python train.py --hidden_size=160 --router_score="softmax" --balance_loss=0.00109 --num_key_value_heads=1 --head_dim=32 --vocab_size=12241 --rope_theta=10000.0 --qk_norm=false --init_std_up=0.0505 --init_std_down=0.00616 --lr_mult_qkv=0.4 --warmup_steps=224 --decay_fraction=0.456 --dataset="wikipedia_en"
Below are experts of layer 4 (counted from 0) of a mixture-of-experts language model. Rows are named router (the router's row for the expert), gate (a neuron's input weights, with its number), up (a neuron's input weights, with its number), down (a neuron's output weights, with its number) and show model dimensions 0-159. Each number is 500 + 40 x the weight over its row's rms, rounded and kept within 0 to 999. Numbers have three digits each.
Before each expert's rows: a language model's description of what the expert responds to; "comes before" lists some tokens at least twice as common just after its tokens as in all text. This comes from a sample of Wikipedia text that the model never trained on. Tokens count by the router's weight.

# expert 11
Description: Numeric digits in tables, statistics and coordinates, mostly right after a decimal point or colon, e.g. 18.6, 5.00, 3:38.
comes before: " | ", " |", " (", "; ", ") | ", "′"
router:448531446548539497585454581560422557557491447484483537494479460484521540499482527506489521453535516509558530489541429474448441487505504445553521457566500458473539425554479500501476490525461482475541533499512471545422517529470544439546579544518498502507550452445446458544499515544517523493507482450456548479452478526432503579498497519452513521542601463515462426525509509520512531497571541519524520503475520443482498545585532568531451527457478443550507524492463508490466447444582488
gate6:526553522470484490530564477506546504444418450506486576509504477486505441600532512531489474471482495511521543504521464465520496480469485497493476524417520551500540514469462502467481576525536415450425488473484468468518535523473465518541472587502494622481481495501513508514491564530497510430498484483521529510468465452489470525494490583458474495523499506514487556481481459349495452529451463443461410425510478480453443439463429540515507517537514575423560491508525507472493535560514526
up6:465510466533487514484539506451469470483494494458492540510498509556483500524560545525510493500474463519464411476507515488491481501465412586464456501454474485532488481505449465508559518512513583445391537466506469524505498464565489490443505501467478455507484489482537474563511546543531529497543436525501534567454529496506547556480470539525424542530484528512493522521484468562464574532427416545621493490504460459537456449545448544525479475552418498564452487535442611449466478548465511
down6:467491479468447469546572536469455443510449398451501486481511533455515506486547532533485474486545483451533445445536462460550469480457513482521519575518523464528514483592483502492495558471493547537506474470549512472460397613501502495515528547515524427533516458442535445537574537519523523529511558535548529510457528457514414475464539463544547490466454544502482470475457472461540550520523503570485480561512509422526463514509554536492542507492457485447434572478510500517483553390524497
gate7:517493475499500479507461477536521516506434467462478488536602466497529465496427486545524517463521538444496463536490477469505534448502563552476599510514511489470433495563534482455464438476408570504473523534519431451501567555521481500511452578509517637469514481417485530469489495482542469605474525504494550581524558470494504502583525384499522472555505557518502504482495475454467523504505505518488537488452483537522465526459513462514576545596493496474474499489482503494459475492512446
up7:491557524484497531479515476466512479516508497481471529442423550468514516470514516483476453506557467502507456470487539474487539605484492424533469499490521489524567504484517578563423523562556534472545488441495557520500492512557480527503503437455492489533524510568552408519547512518522563483471435486592469584475554521501494411513511499491471520481522493478436500494462452533519472456395427524537440418548435442566524469524568524530442506439483483527531454495566483495550511500479470
down7:458436464562555480436460470447514463476432501541520534464444480471521489503457430506539551580491499453513447457540491522528482487421500511481515521544541532505500526466446576507500514463521504467493510440441451506465456462496420543459515447499444493544437483581495532517564610483496450461548494501490490561568542476479526471500487414502495484485514496526489532530528493496401568538468493490450494444587483579479431438503476534464485533530511511519534427439500440531525527452496506
gate8:520516485442516496432514474498508515532415614493511498460467462506454533463499476518478530535565542519478476517501465522557568502550550589512483498545488460507411508481549478459527446514515530456555468419506460557496556495481505547512438509471444561439478549502536521447492491461510563460482504515558504507468461476507533522537544407534506506494495485498516546457493405538460495448492534488447570479529435586585529526480600502525505486472455458514501401523544526529509463500450489
up8:477527444583476510522485534550459533504554529506571384547438526473491535512507445468507534506531474519529545528471482463499453536509447514453544500455487503546544525492529601452452452528460449473534505525568475509451523438506550471499471425494549418448505476502494478508529523470486563519490525505477510462530449522507530536459486537453529564454455522583576432530555528541523510409418490533555523511489475508531523453487540523550508431533432431458546436538484538515500516537469522
down8:438511624440484450493532576478493469521506501507508419552472526530448480510458452508498501508454485491475406505461554484487541464451496512511424417474495518532502579510529527378507530553441518468542493532467525500540415475485426544510502515458508527500459534481476504551478484490571466566490551510554535461456513482480512622513517453521529482490506530536515501493530470522412528503534528481490469558546531437486492494528505509491517448508497453456506504514468425532404497591510490
gate9:497451550512566568447481490448552399496536483420441462537485505521538474429470565495535528537468465482487483504537484481495450521517496525378469523521511491471531509458451562439467477495501541493447479465446513463506469521485377451461501491477533463593536531532501517470461516470454453540433550530520464443472535468544432511543448460500377493508516507457540471549528458546496490551523520516553526462467487536534512484476426469511494518454543489486459533433532535538515461490477529
up9:501512559513491546543500482494513471475484445574502491453428531507515471487505417594528523579536495506475535517477525494520492472416478538515529509588493450485525511505404461515524538512497491460483536527497454467465571510481484481457468442430440502461507455502528555525505476566496537472565533467476541518568397550463464525436488563481455476532489520435516415491578525470564467522447463465475550474499485512547508463505588528523521535425498412461563465541493486483446520482457490
down9:533482520495479536487497534479538513599453498485467522521517525550498515564491553483473560466441470521570509563523492470457514546456452456423521523549562456482504418500537505476442539472451593426531474458516519523530476526515475499587548450412535563509480443426493434467421494502460517425584490478524507517437503467482474562487433473515421486555512517444516462539470446492504563515468542527513528469497478492493501490514457488526516503479420499409508518527519486476409509515529487
gate10:478473510537545496482480491500544507473500483441445478421495474524486558478530518535520509515488463546516440538487488503472523398507505493511542507495459531441523515545581568440499473471490586563503522505524490496467556530540483548513504539506518573415467508480460488496448454528484511507507592548491513442471528438541553522463466483513601506515521560546485507519525545409483510492474388497533422540534411602448501517475446448525547446503466501442546546557521507504490457555483522
up10:526533511486482504459553472467481474528462468445554468557454473485469503585476475486471481490497576559475600463545491509464478463564445473455434499508477574539507503538484474528490473485522436490484483449500475528523436419496472490476503487464480457572522531450465533530498487529511410517535433477501489514482399499485531551492423465517391575571537403522486542464470528445452519515485549473509529474496566413503447508500523537510539495471576538542454504444510489488557507455520475
down10:513448479512461525537507508504488530500499506525460475509502521494513436486453485434557485484579505509535498529438537520530452521593566454485441549513457523532507456531469537549543519486444492461510452554470501529485437525497516479498508501463414433519539493576445525490486519488377372437450538449490501509468514482486532463495483450502443504506458534489479449564509484465481550544602567488511494493439503501452484502425537593437523564533547529484483559487444495486580486485499478
gate11:485502500524509630509497505506538507450530500416557543458433524476515495512466435497529476494494504512537467457432526478505464474495417509503497521508459567437563508467502543481482534531508470441405498614532523503548482558503533476453520478460439481529484529540492471529557441480551491514514514538522473514499521479527547472486461542475434447553509503497494466511529514454522486560450472413487396446481562465554450427487480550397520506532459537504446571490439479502533525530476540
up11:510525516450458518514483496507500505451534493467555534417452518468541530465466458501540449477462538559535451442489547433482471477543475514458508522473461514445516546453524531478427547463468481453438485639540560503509506491452570465473468517458446555482508500483484469547540535463516445527490547555471474520476510533552508504477486535424544483523470474498516470540488454472510478570467497438465476496486569483511456534492492548361503448531586543486461573553438472571491557502490499
down11:439508569557436448547481526440427515527506540539566528546523438521498460500451536537517541482479504443533509475550537487537520485449462470481429492548505498520532498501440463524553497470421516480511480497513547462477467517510503451547491528440493524485465438407442501534526481452554539543469524580467469522539432470458506429470518500521576541487422425495488573474510467509532540458509513582531573556466492532485516517534557480512443483465541532449576482537452537517434549481555512
gate12:499543530487573422471533491400513518490509502539465484419474495516581523434452458497496529495530519546464549531497510515469516479456498493464470491495488468487435553508522499489491482489444532598515503464501507455461577461528550521472464471501473552459501501426502506490547477511461463507525567469464463516521533536490447501510458492527516536541513541566506528477515431384587451548505512470511630443553512480497536505483450505511518531396502434523490427517513420517495595510494455
up12:419540524457542538535388512527468468520490554453538477461479479506448507518482395493487542541446546530483501514473497523500502462556553493462558521542531462485611520526508554488533571510477563441501540425514510479495499519574541474494490448484418541465551503493520524452538482513494550494480475517422523524508486516537531485548438509502538558503502606545518542561503520481544562469506543438527419415493511486512452489558509544520480523524500501515416445583466542496540475515492495
down12:458546491511572519451561583486525487544525478511463509521500542507479467495524526559510568501533482498533520480487436550498567458444537566521502517532475495499482557527433439499508585534404564520565516502469456496505415489526509438465468503520418488521507568489554519473439478498462536542549457534414520496480521468508461443479430494495446485415518549490460478452486524409537546498489558468472465405471486471507492419541479453450535522595505517514454501473485465486504533462469494
gate13:599507467463474416409494530529508509452490504481586451547428487492546488447474428478534501454438507464496466494558486490517509527457519483515539497491507531494527527514584465475569547516475479488472505485446435488510444493516480469461508441529475506486465499504522460538471535513597493547566482607419431548508587484580474487511486496498436487500472588500463516439528510526506483541450516562478510483488537572625515509532517479544470499501479523481474530499424455524539528514536507
up13:476479554553466534526548485483516492548495516462433556472561500496491516537557534568481479616547438554484509491491517474534511495548546528550434496457545526549534505504459513529472444450519529538487444520508567479496452511460521543498452502480471393462493535584431568500498474540485516498474495525582552487449484575405464518511577514532495521493489448519496479481567485458479538490507479475471368525502426485479493513477487534487523508487489572495476523552609505546515474501456465
down13:473518448425515538519547481542575466492553482528472488525464513481510467532494491417461471551508536490533524511544465432472620547556477519548521549541455550480534516471595493444496465457524514576467536419487537515560533494518508534478426487492478461428494541488495595483508488511497465509474499530487488576485502505501442454443531482540532473471480392456593511478516473451498564491524444436485457567478487517504501486484533523485577511456509539510580529463582533506469474490460500
gate14:549443552506440532480563512476499469511531521543539449507534493487431493556449493550509551491468572571443458543487458606513508461488558523522571530482430493485482487426444527527651530501524473493526507458482551517519465522525489512447519499503475483476543499561453540475496479528526473491511533468464534465464523493543541561543470525492499403530506506528481568493446523533493492561515503458508486489513422479552448445516521506541579558527449508453513579539578568506537479491525543
up14:500526459435414546492501522534465495506569501567543436496454472504587452539499545453514515520487489444480464503525499508533462461463573496555497517469440511477428508455485564495515527519528453530537501463472547522487442515488500475511552512455470521510490466509497521495508462443477498510511474464522513441489497499534468567552421484459480476560502443470515525604493502582420486415473557495532460465401477442464501482508444475447598561534439513500522592578509535550461513531477472
down14:455449483486417479495489544529496474537545510529473465427477555536507539494584505528494524462486483529530499497466575497465556517509485453571433564542535512530477512451555556464489521464409484506537490493511497484507478514552530483513432523482507475476548541543479535543407462578520429544575474484463564486520487425570452561503531488506539424542509565578444578507466511500452481561442527513461426545520473439515484544503477511527411457502556488459520538515460454497491521515503474

# expert 57
Description: Single digits and digit pairs inside numbers, decimals, measurements and chemical formulas, mainly in tables, such as 65.7, 5.53, g/cm2.
comes before: " | ", " |", ") | ", "; ", " (", "-"
router:477546502490481510574481577516491499550488441474536599482502429494533540517405515531523523446546502500572449448496499491526440525475504476496477468534445446470458430500489539477547573502483451449552499506584548565436480555481548456546565521480435562547495517568465523491463532532472484456544462472469538460428473504417522530524443459429465492470590457488498514549477511475465463518489515504559517513442466534463535524550528563505494545552453466557482578497491482476493504489515487
gate1:512526462482505491516504566452513508540523471491516559499503469465556511526441567481470498513453511429512514483448476509502516527445443563533495502494421496486436469445497492555519540426457463416427565554455569511500444466433520489456529589463502470538447493558534501517483489501440508519548529522497419489501439489481570508546532481473403505456463513491517468467458524524517505541442620492426550500487489483528449500529497496521496530544456489485492519489610484487593463471456561
up1:465538458526554576502508465523486410444474483430529474507538502495558460506502494526516507520513603467451526470527449442531507541506508575503535493481436494486497532496514457507579431518476503482477464444480459467468455453506522478500431443543458521417521497501513573483530479489544436468451456518447531516499482512518478500571481542526431559488427472524463494531548513499455514580499476534610476466524455605516520536494521530606505522503539425540493533511572476430492512503480456
down1:459480505509443502408550436527473481468464567458512502523487449496478471453470524522490542537550577495476458528528524485467527461569555520553482517449499529533478551433478523456492455549609462501498446444494534513498487521445517449434447558496461536471549507474499532526491518460486465541482464499473464547544458480454538538554444468502546456517499523515626529524490550602501473551466506441499519458571461506524489497462494533527540593410483518537519464461555514529558525498557468
gate2:583485487460586483500550497456523432466501482440466476484508505563549481558525550521540493463512463525487495541569530519520519520537507362520509570519512556462430578524507509478462500522504449465518476438523527513504539474555515556541562525564530522577483512541486389466461518505499468574506471473523460523516526478491535543524477558451512456469554468451482560545568525520504481460548474552565467460461486502483539454481457442546516516549612490539476563462479517478505481497509480
up2:583511481552497508444513508497472437507475513485485527427544513566525546434527437504562527521555548545482505528508484483478510487575538455497611533478412542497507476570501554502490486564411489519498500530511426503546506501535470524521526489498483553529506521510537504482553488577476553571500488504537492555512462514539578518425575561472506481456426496447447484448471449543488493495489540508545420501513511440547428483531547546538498433521505504518488538478379508458502498457508528
down2:551518477561506520572516491467519415503477553543565531446550573448473458478585529458487544489560501515480512418485493502495511576452512364539521467474432478454444489545517495505533449471467494466496552461501498469520447546483444498501432461521503405513495441490519475502530474527486526423384502487540524572472533513552491550460517484521539528501495551542483510458487481457535606516568561505443487483453476535534478465524469511498509458494463501489430481483494433472487508493516497
gate3:514531521544566430431549507564440523496490515465435453458397523438565557551495531513484534489526454437485495484532479506499493547442498505476495513503555513477478516543466450524489511481505602386571475514442437499543512513459503498528514476553490574516491525495537460488508553488493560516490422550485460575460511465464439458452536463536473543511550499491472498495447453523480517442444476495513501518603516478531526516539517494480508559520526600475479524441436437511574477496471487
up3:496488491514492534501484483463577478519560508486535549484563495537517517429451452513532455471583535525540465488459436464568520404543530484528465517513457498427467504501559545505488420510502438450476541449559471512467548518465558553490486476483439491543463435452496562536444455512434478508585538533441449502503454494491580487605503508430524483502480526451539551551514498533487570519543447512504430541473514547489505466525525477508434567497482510483533472546417501483437489473488486
down3:510503505519532545510538496465496534485575472451539473533478533512520595562503476540442536451492484557565429587520517492518465488500526558529517500485513440453524498483494447457472465525459535502429424483513495534477520523482503579587524496392432486495477502527505459505453468459563477428567564531508588487503482458456515459582441477467525422575434471505468461522487451450508509497496560420482495564466505446531510482449563509507476516495513498505491475559560536462463548486520501
gate4:504440484470456490554512492546573459507458515460489482488541465542469501513511491535525495490397484435538521503486469466610457414355554440484519527508516490467526508520531513446506523494457476466501451456531497469564489525484502443485485553487463538534416527497483531474488472525508434510486460554519497489540547474473367450492534523492476484434563469597555484453454519444460464553437495497486505512531501511490482476480435561508499498481434541455477464427519478484537478535465454
up4:470525498480504495574540505574570502526442498455497549510460531508548541465528465485526503498423481444549564576557469467436505471511546514504535523525538516529559540475430492570517505475466576495458523478533485520485394467472549485555533445502426510465520460524496566450517440473451509480447478507515485487538472487528526458514516526458443442533521435543432478442487499548446447523481524447525477440535502519594447481478524523562492498557463483459467531419396465487531544524524483
down4:525507497501461466469512578513554463538435456539522565494423472417548483451480437557547559442439463545503507567454501487555501509573516519449521518514585478448504503535526528484473487478525523444505571523515508472392532455483508516599458511569464550501426472475502532470509455560421475549483495509485522534456475440487495517456517523508481504483470564480502526555504513507479548429398523443516474504514478531525547452513468506536494476538568515435503477519541478456455556549523454
gate5:520492535460493443484502491479529460529435523522459499497513523454491522494453465444520539397448498550490526502479515464546476515486495423504482504412440564581569478397473517470441528420493490496549483493516558544508533462490415519496500510543536508527429509525547505483508514417456496502569534473485489505474550553466500461480491521490511406438481511484527545519478473533481445467531440495502458495520452407479531424458482549506501600488430505499532459521480430387494518508479533
up5:518470446583485533479546512445521443459545460436513529563463496491448520452474479546453526543482468501512530549489500479478509548494442579432596540465437483536557457491525465486540478498503495419531461470539540528493451459490484492484498481503592542480425575487492453462508485492553562500527504537494475554449461506538516561458415467470557455480531525439491499450545435457540477503440548461532486448467486476443437475514453500472480438393592491515486490465486505504480553496507489
down5:585434515483501469483523481579552459480399461494466425432450555518544472467536591530513471475484500528499488516519514531540516432557475521454537479453460574506439589500547480503513471524507501464422471535484534483448554566489462491518482536489576468553457504466516452541501414522526502583509523547519516433506529532508474413513532571517471515518561563497498544562516468492525448484497452483499495486502518522466468610513514497504488549439514545462542504518502557431468518475490470
gate6:516513541475557505542510522525562402452491544543496465487483473502486508449536476491445523504519514526497548568543567495556480535506523510508437522522527442531439518415478489477609456440512502561585494487438543457491501524419515498484469539511455531514458530516470534406525551465531502502543462489509454501509509525566475502543486442551534471531481507480528518523490430502487499548492485477514535441527459504475580540442418498516442566561450456483438566486504433584576510473447493
up6:458519577505487501492519485488528409459435472499519493517463494529522598512535412496382495538449608495539554519548575449489464401567568515478473474464551444514512487510516509479557535475526447509508542486521432477523455510452524506478511529484458549402508414480486503523481502538539492476513464502535529461476463472531523501489502524482436534469500466413450502517493510462467500554516539412536474485487487411468441518574424504490524476511501472523506497500567518541534479518464473
down6:452484454436581505452443563459497554564416524548543448506504459561488490469543511569509498533537512494507549493532534501527501451503430556501463469482493538549451446507522536487499513518498499523466457594437512486491541503457510471466449511464579454531474458570535537460459586509518484604455448484497462486542493466458508514468476469492459421451413459480442491482487462547501503559429495587459486445438463538474562451514514485539480485455461483468489479476506456526551549497484469
gate7:426512495444510528513396474545487426525477524521487489503491430509544537436431515504475461450436463437480467526451493505481486542499423538450410500488489510436497521551510526541547493540567492529532539462514456467416485494473575500492528441508418480560471514505513541546554482490517526537559516479461505521510538525492505511531449453509557549419522483525434537540506428451509497517449538482531521469456515419468597445517496567477452490536446467551462484576485527558500549509493497
up7:605560539497530430476545482571504572497498420492509449494417508441525518534540492420478542459473535527606561474561469435510481476460486495508584497483468475548449509499493495471431541486458488488518495583476498454483524524528496479500492434510490580441525492506530491478541502464464449514466475506435524467486479481450423464497498507509515571506513499474614510533500575509500547473515515493488507474502546468506479495506451541571524509451569539531563441499575580506510473458467459
down7:463608439445552476542501509540544531574565483537486522429472503487396498446590557487491540526475528470540448460493489481531527472562531484504514509494473504521500504512517443446452477414559488555526471457477489523553499518481498486509421453486458478540502465500507498508545418499569442483471483503560470490542557526553565470478537495497614539493476477571503449453534518528600486503495503535453496457555515468463502561493529441498514554510483462408530489468523541447529497474478506
gate8:545414587451511562494458495578630400548519486497502551486446495466570550434525482546526490560524529507499552512593524484494470517550551510532528524483496543445502507463498550474447542451521467592464502516471626489505464500434511523466525502479466467543512548489474529468501545593482460548516503494524495466527588516530549514529503437522511473485477510476520516473549470526551475579496442478503480497469508501495480532520514418432448525535527516500476538517510505554504477494499464
up8:444467550533474497463480505492432385459440530518535449515502558503501470663540436533476486492533543482459513496499530471552424529403564509457487508485460402484431500434515444466533481531538553466557564535472495482492533482497513502473509574500536562410509540497522498443515491514515469474500485466475500465520452550495578503547492510501531493485498536582524527468579560514437478512453529534555519469512489482533484466523526527545552447535484482477525494508546523503508432506514480
down8:589531508503472438573476576548605503557452520428520530469476529455419559494526499528485566541460480513517488524525498488484558534478577485467516470482464506438493474510511510520517537476507536566500502503500444486467499408485481470493449449490490574516420495488542488494538462518507457515461469520575508521464538538549444440503491514510553501584444541521463397554457399535518523522497528467467503448574477458457458459480567560501478555491475518521491492515582492476486493472541538
gate9:487546527435525438435518461457526490485431502468448434483460510615481463487482502537516513475484532500511417529456588567491528420461500474540464457500522538529482568546461464486510498539518555517532551484493497520477499509495535533527476514493573545560540494490500520542532419498481529611568534540445482491526506450512479521519446531453459532494488563429553465516443545519510515456443486538522484423521517582465440481483506431437510472474514479550510541501531462446534575466528441
up9:455506453532531434498523486486601537495485485490435490467463524533446508456467506428519533463481523539464496471448421544447503550520482505460458461520521459458462495516493581510478532494418501483567427531495514526505465533455489511535535582483433531508470586557491471544511505444447510558556550567498448452475508428460470475491536497468516416467578512471443552516499446502524516506496582511504490451492484501483456465517517458455561463524497501498402562458474448494422575479509476
down9:495495463496436486482472493461553494496523470553498555425525546463550493439543446543469466481518528523497560496527475556467501479598401556496529517491499494540531489537543458504548492504545505421543511512541561536584488576478532490534449515594491539459512527509520550506540461585542490474527564465477534534488441526435475469461437495472567471508506551544456578450509563561556485489506528567560494500515459487537456498510539467481523471568556515485497491502536449535557523540412527

# expert 31
Description: Final digit groups and units following numbers, such as 000 in register IDs (#85000478), °W, km, million, ft, th century.
comes before: " | ", " |", ")", ".", "°N ", "–"
router:497533542585437448514436573639418505488485541534536550517515499503476503491486503477512465489458481454466526427513512511491541459434545532482485448477462498545466466490516534515498452509448442492470492515457515551523469534487490536559525491491466496494583504500462563548512484483515487519493531530495425462420491509462497472508522483499499555429478421506464513517542453476460534556528596535467506532427500535443490541547447487450503453489546583614513479541525523507462543462583467
gate0:538483442491539514498495486488530525594543513515481459450501554504559535459400515495567561452474469505533460502511478431501521498460454476487521523586479434522467449509464515556504517444441497532612534522472519446452530474495585410496478485549542459544522496501567464471506467456469465573446505574504518442558509498491483516515434479458536482472534520515552512524524548378582476538464473482498481485504514553529588517464545481547449530518472493499519477520509529515505570536507540
up0:562511499526511481405509537490490543527504534522471461501489519524532466495493577455479539511475534512435478475512428539467475566532551546430594495503478502504472480487564485449516487439483474449474464482517467502448531489560546545484472489398515541555516568503565447433478531427449495513467529442525539494521570504524506541516520520491418535523568497512490493431355516578512510516479470519462554508520475467531467521490500505566526535467516512501437542535614465506525476461489462
down0:468450519494495506475526516505498539521513550466517549584501456521466488502470504491561485550541534515477521516518475483489551510613480588517563405553446544489427456473496543562488478500503429495465530507509573521489543544503546561540552472485451515454502478535543557490453501488582487479468475471461503500488475472546474518500468390480412524552507432515462511554515484542505586525521596479524455555506464471520515579446468454510550518493509503465501526585561510545504529468496420
gate1:464503485573512484471480533449512540492476567496451553549507508467545509456458469529457544520490463523484440446513476443484500510471516459542539455596543447551571503513477440530455531439547505483567504491527428487494623472513535503485542487545509455426485445430507502527470467493482482460628496428526511537465543546463455478493525509476567458478509520542502504504433394542515514563505482477483566517528450557468489529510564517507487525457557527481458528425531450491527503450510494
up1:463559472524510491488485533457489536537502546494478485525474499457531520457470459518463515555489496469456521468483477450489443564484518456495573478581442428546503506510512476457457496433490499511580440480556441449508568497498542463531459459491529489495512428525512502472455511503453516517571426479504458538493520565457482449525508470560537507481528503557519559536519440587517474528516492448527617558514467629543485559494609433463524443513572512471506495447519544486527507480511501
down1:489497534444398497516519492557428435492455489543540507518472490526484534534494536444501461393505478486498529555511482502507481526461575496507470422431507489564437547454534458483535448561514492526453502552500486539482407510539499464503448493479506482511504493386441518463550523513589544557402514479450539563466537501456540509443594473525551522531507463494543496507504514472457518515536523550480529489501473510499488525542450543455489524466490586469491506480479605467454512522562488
gate2:498510537479534470533477432514492465539447567439456563503493491489479458549513512456509533483541467518513541534504492501453468490529460372516521502517540508492566489485423527481442490504535518448439510399497516492596509515505418480488572559508488452494517535495529476539473486575472470487496505402496480505463488564432419456433480500541484499556472507514500509498534431513500489469456519469557472471496563469502458594536521560480434544537494524477436475450504500431589479435500459
up2:527460519492509520464506526443523428473485498441530461530515429468484438523470477520523473492463478465541477499462458539547570461513529506398495509527603436452581514452462480524491536503559524453531508548478476470525500615542506474506417472491508530482433500461486512475535518504565462482565530527482491496538510431545496541518488472517490518432443509510469463464460563478502544539547468482524525511492461561529534417470483488487613461507467533479547517542552393530460561533477566
down2:508463504490510488469442421546506538527563490483511516474438471427552461456513453546485538484519493504541538492498469412508507466533543427543498481559532512497556515529430576500412574525494465496526470489474408553515634557476492485450497507544523498475546440544499452497526476527506472540509560542490457434504474590478502514438476505489567442499575493552472473570524523532516529503462483501543478506570474521536579467474548552488431564499477534507507464484547472505546526497486542
gate3:549514541519513485516520506497523489536427428522463423457441542489501511513522460511516521439491498451476448499487523485554562499488495480558484561500513515485528513453555526546587542536493443494534509500461496505465501447494501548486516469565555459562463504590491527496497582513493521385537491509436476486454486555524523615525439572469478415578521542508534461391514486465521480489526494555523474513491444414418500532565455488499453527471479511450577523478516496512499506534534537
up3:561503482513512495472477554506493437515494459519488422455494520392514442522586543494546546505543586498550499518517436503458572476510464433485528517534507417516517531503507545540587495571535500491501504517527522518470520493527519549457484492533603537512519496553495499443545605442510518459484489506480522464499577505547488497522504500524441524508460517490478458409524411475564544535495465534452523475506510473435577548467438436427433496494524526438484529520538490517478526455538537
down3:526543502502517507471445564469507418547486491464464492455489495449483427494511528512518481563496483485488519550484483443533573506476556447501488491574466464523476489474494537512577474566501483530453532535537539612410427499549521628530422472463553534481452422480516538482477534498529470466472458495482459479501487456507493492582500492502467549500483531459510460423467414427417521597530494475446534489512445544459512528537521458497457529526459540525474480528508508525505506528475557
gate4:462505576505548525541550507499549412486478446476494481497546485515516553538480491620486506501502469581484493479477476481566482446535489476540484491508417514479474436563494484516519529488415514495446575530497519486508435540418521477467517551497448455514504538510444549530498497547516491555593505510425533425511509520489566465508504590427454509511525519443538504541497549471480589567473500467467541539543599470504526515523578494513506515419532532502512506512466510572522516490493550
up4:511574443522523499488537468539500517529482447569517500543445501463530529560479511484468540439510404447510499459489438508554452506477540487501470476482493540604479494505437489553527559500488475467542509419532483539475496574522530461572545580521514464546418456546448449573440431518518474512589383438507469521453476575472511503575484521555488501517434463464483464483511505558467486509518525532542535533443485527499531440487475503548512519563465512516503515463494517466498467562505514
down4:494500497493536561480533516480491512509505464498561487483490483499433568495500453449470534487562461554515465465496482499486505504409506455542530537521525465491457425529433426523478543522519442534537492562512568533489461566528459511508461558534535490549502466566402519480534518467462510442570500408496571429449507539486498529516512542462416582541514523448489516518550492522511504534538461524518423506458574524601513452513488483522480549465531521429501546546466523395528456496482477
gate5:496461522539523484539598485514573474504505419428556470539457534518522503535488407572495541507527457579508495500527512477463503422554420507523571559532477486444479450468500447541505481533442487514445479537451517471485498490477541546499542541467437550490509576463434547531424437492449470458518474434531521504498524491556549485559432532547416521450526521496516523492498459499498514548576433501537469516471492453489507472482511464498478491435478463478505556561533560538540475471472557
up5:450547576499532451484520601492477481503517536452485467502446510534539545492517504498511500529605479490494508510476418481494456495527531508480535517470566484485484479549597435538607514473504487498491470467459571477482467533522529517534466493475459453486489551512501500494545487597530578567465485431558509596554568495511514524485575537509489508478485521607546477500475477532475442497479526573469515525447455551584529456480596483546526498479491497502550465532530539463493513450460509
down5:449475477534550494517435532501476458412491530460544530500519520491504499493465490547594511509434482444446558465420488510510541482620506521453410581467506528536440515493487550577511598539487491523482490521489497460495526546540538554535480462523552543527529494513497544519434529476508469542501456458497484580491533476475547456537437480438471561477506505540522581555521445515443522493495508523443506438472487612519529479551470502469555466567455507465484522511515433491463508525519512
gate6:511506540485467508528552449508535427542494521484571466513531494385517476510573480493524497544480548601573519538495498455529519567556497510505499525463528487449508564438502524520529493516477508461495456517435603506526493605439535470477560504439573411425515465550484561461494529509479491491457460477436573546512576498560502486479514498454490500570488553539488475456492504516543443516462446494494514510479484497477485492473549448397552471544443466482490471488516460539489533493458516
up6:466501443465500497526529519466499458536486432531512483548528490517595426505539549536507504481480570493483481521521504513468578552468555537486514495469551456426493578560533552383511542543466472474522384443505516546534507496489495483472524545494499506488490442610503479501455558558482566511479480473536539494485569473557556454572534469550515508534495509476438537500539471492479498512494469504456599484468444563491530490479468479495557519544409465482492570527497469500441522442479518
down6:523500484504512450499503514499498498543440500474531520467556490503518413449370572486530535456561474476536513486438433520494479449484439508462490448596490549494476492494551460454541504516501491544498478561466537458496519457504479524506535525494490565548549526438556575532513584539493522501478440455462454497491506466478503489490493437494473599440493479468553516480497501516455551475585487459527506507550499483527425481447374480452586506487520485418533514514495573502555487530514472
gate7:508500463492493484412491508532507421487519500469503493497466564444483572461495453458514562477523480472500485484532446523453484485531470449483517531487449558419541495471512557394458478465488510519484519476443485555423448475482519484518523518541521552491567507531530477466502538522491539449579493528501578492496486496497523473487469557504453561483530484468535500477499465463560556501498507418373410440527586450516512490493531405462501441508499559475415452530460439506498533461476564
up7:448475503494526443539551490562485422465445495529434498588495538432426490456604454490486523455565516440478487494499437482517504442418472433500516501437462472498547487439543502435498482541365517512426476470453517497478418451458526483522516520595533503456574471542506509523573497523523476472504442523511582474490494534427537526536500542504488470450527481526527479463489526470519523546521500555417443467515478460514494509515471470503479540487530506492521473512486468508532572475526521
down7:542474460486427429563461450525558490513501512508560545442460459537504467573507475538507487488460472521502598572516490479476459527554475427564522454499520542504493567471547480500535528480472501445482507482486506433507432570601535520557544464509542521510489487521524480539481528407607454486495447542493559582530486470444553495509513528538475477529517460554535468447528530529466434506522480493533517502522482475577437495580447513508534479526494554468522478509488432462447526576503511
gate8:464490557551462490545448485455518469535505488526488532435503515619516487483498477430522543474477469486507539474439541478558513506464487486461515510545508477532430501547520494552495471460484540486503472494591422487569531468596478531467501474530532522496472470586543529517503469571539521421529422470484522574534477520465451452562509549529536497480514529450480548486415474428471435492492522466607486525490539581502472531528492575542479525490513526492504492442452501418581500521490515
up8:448525555511483466528528516515494434587466476478503543491509512559518542417508499433506518502508520485484576467476467411431478512460471547471533495490562494567481471490527486508467472413480520526492537499564494480592459496507490493466557404518570520478524465569527539533526477508500475473477445452460556541537541429445521454422565560556507526479526470467484561393422440455502485504524533445497434552504549491503516550537500524485515465486493517478529464468409531443516490499507525
down8:541596472445477454580524501569454531529487420547478505497557506456539432492462541490434503424450490516511524519523474535501545520457490522517539489549506446504523520480468418507499523457501452496411569530558540470479444451561533491505415534497372492483476468451538559512486501535534497535496493484473492516502499463504491447524562546514537507559474507485465512456432445505514512511537448488470540498479445466453567472483520424428455480472513558532519460583454554466452498517518552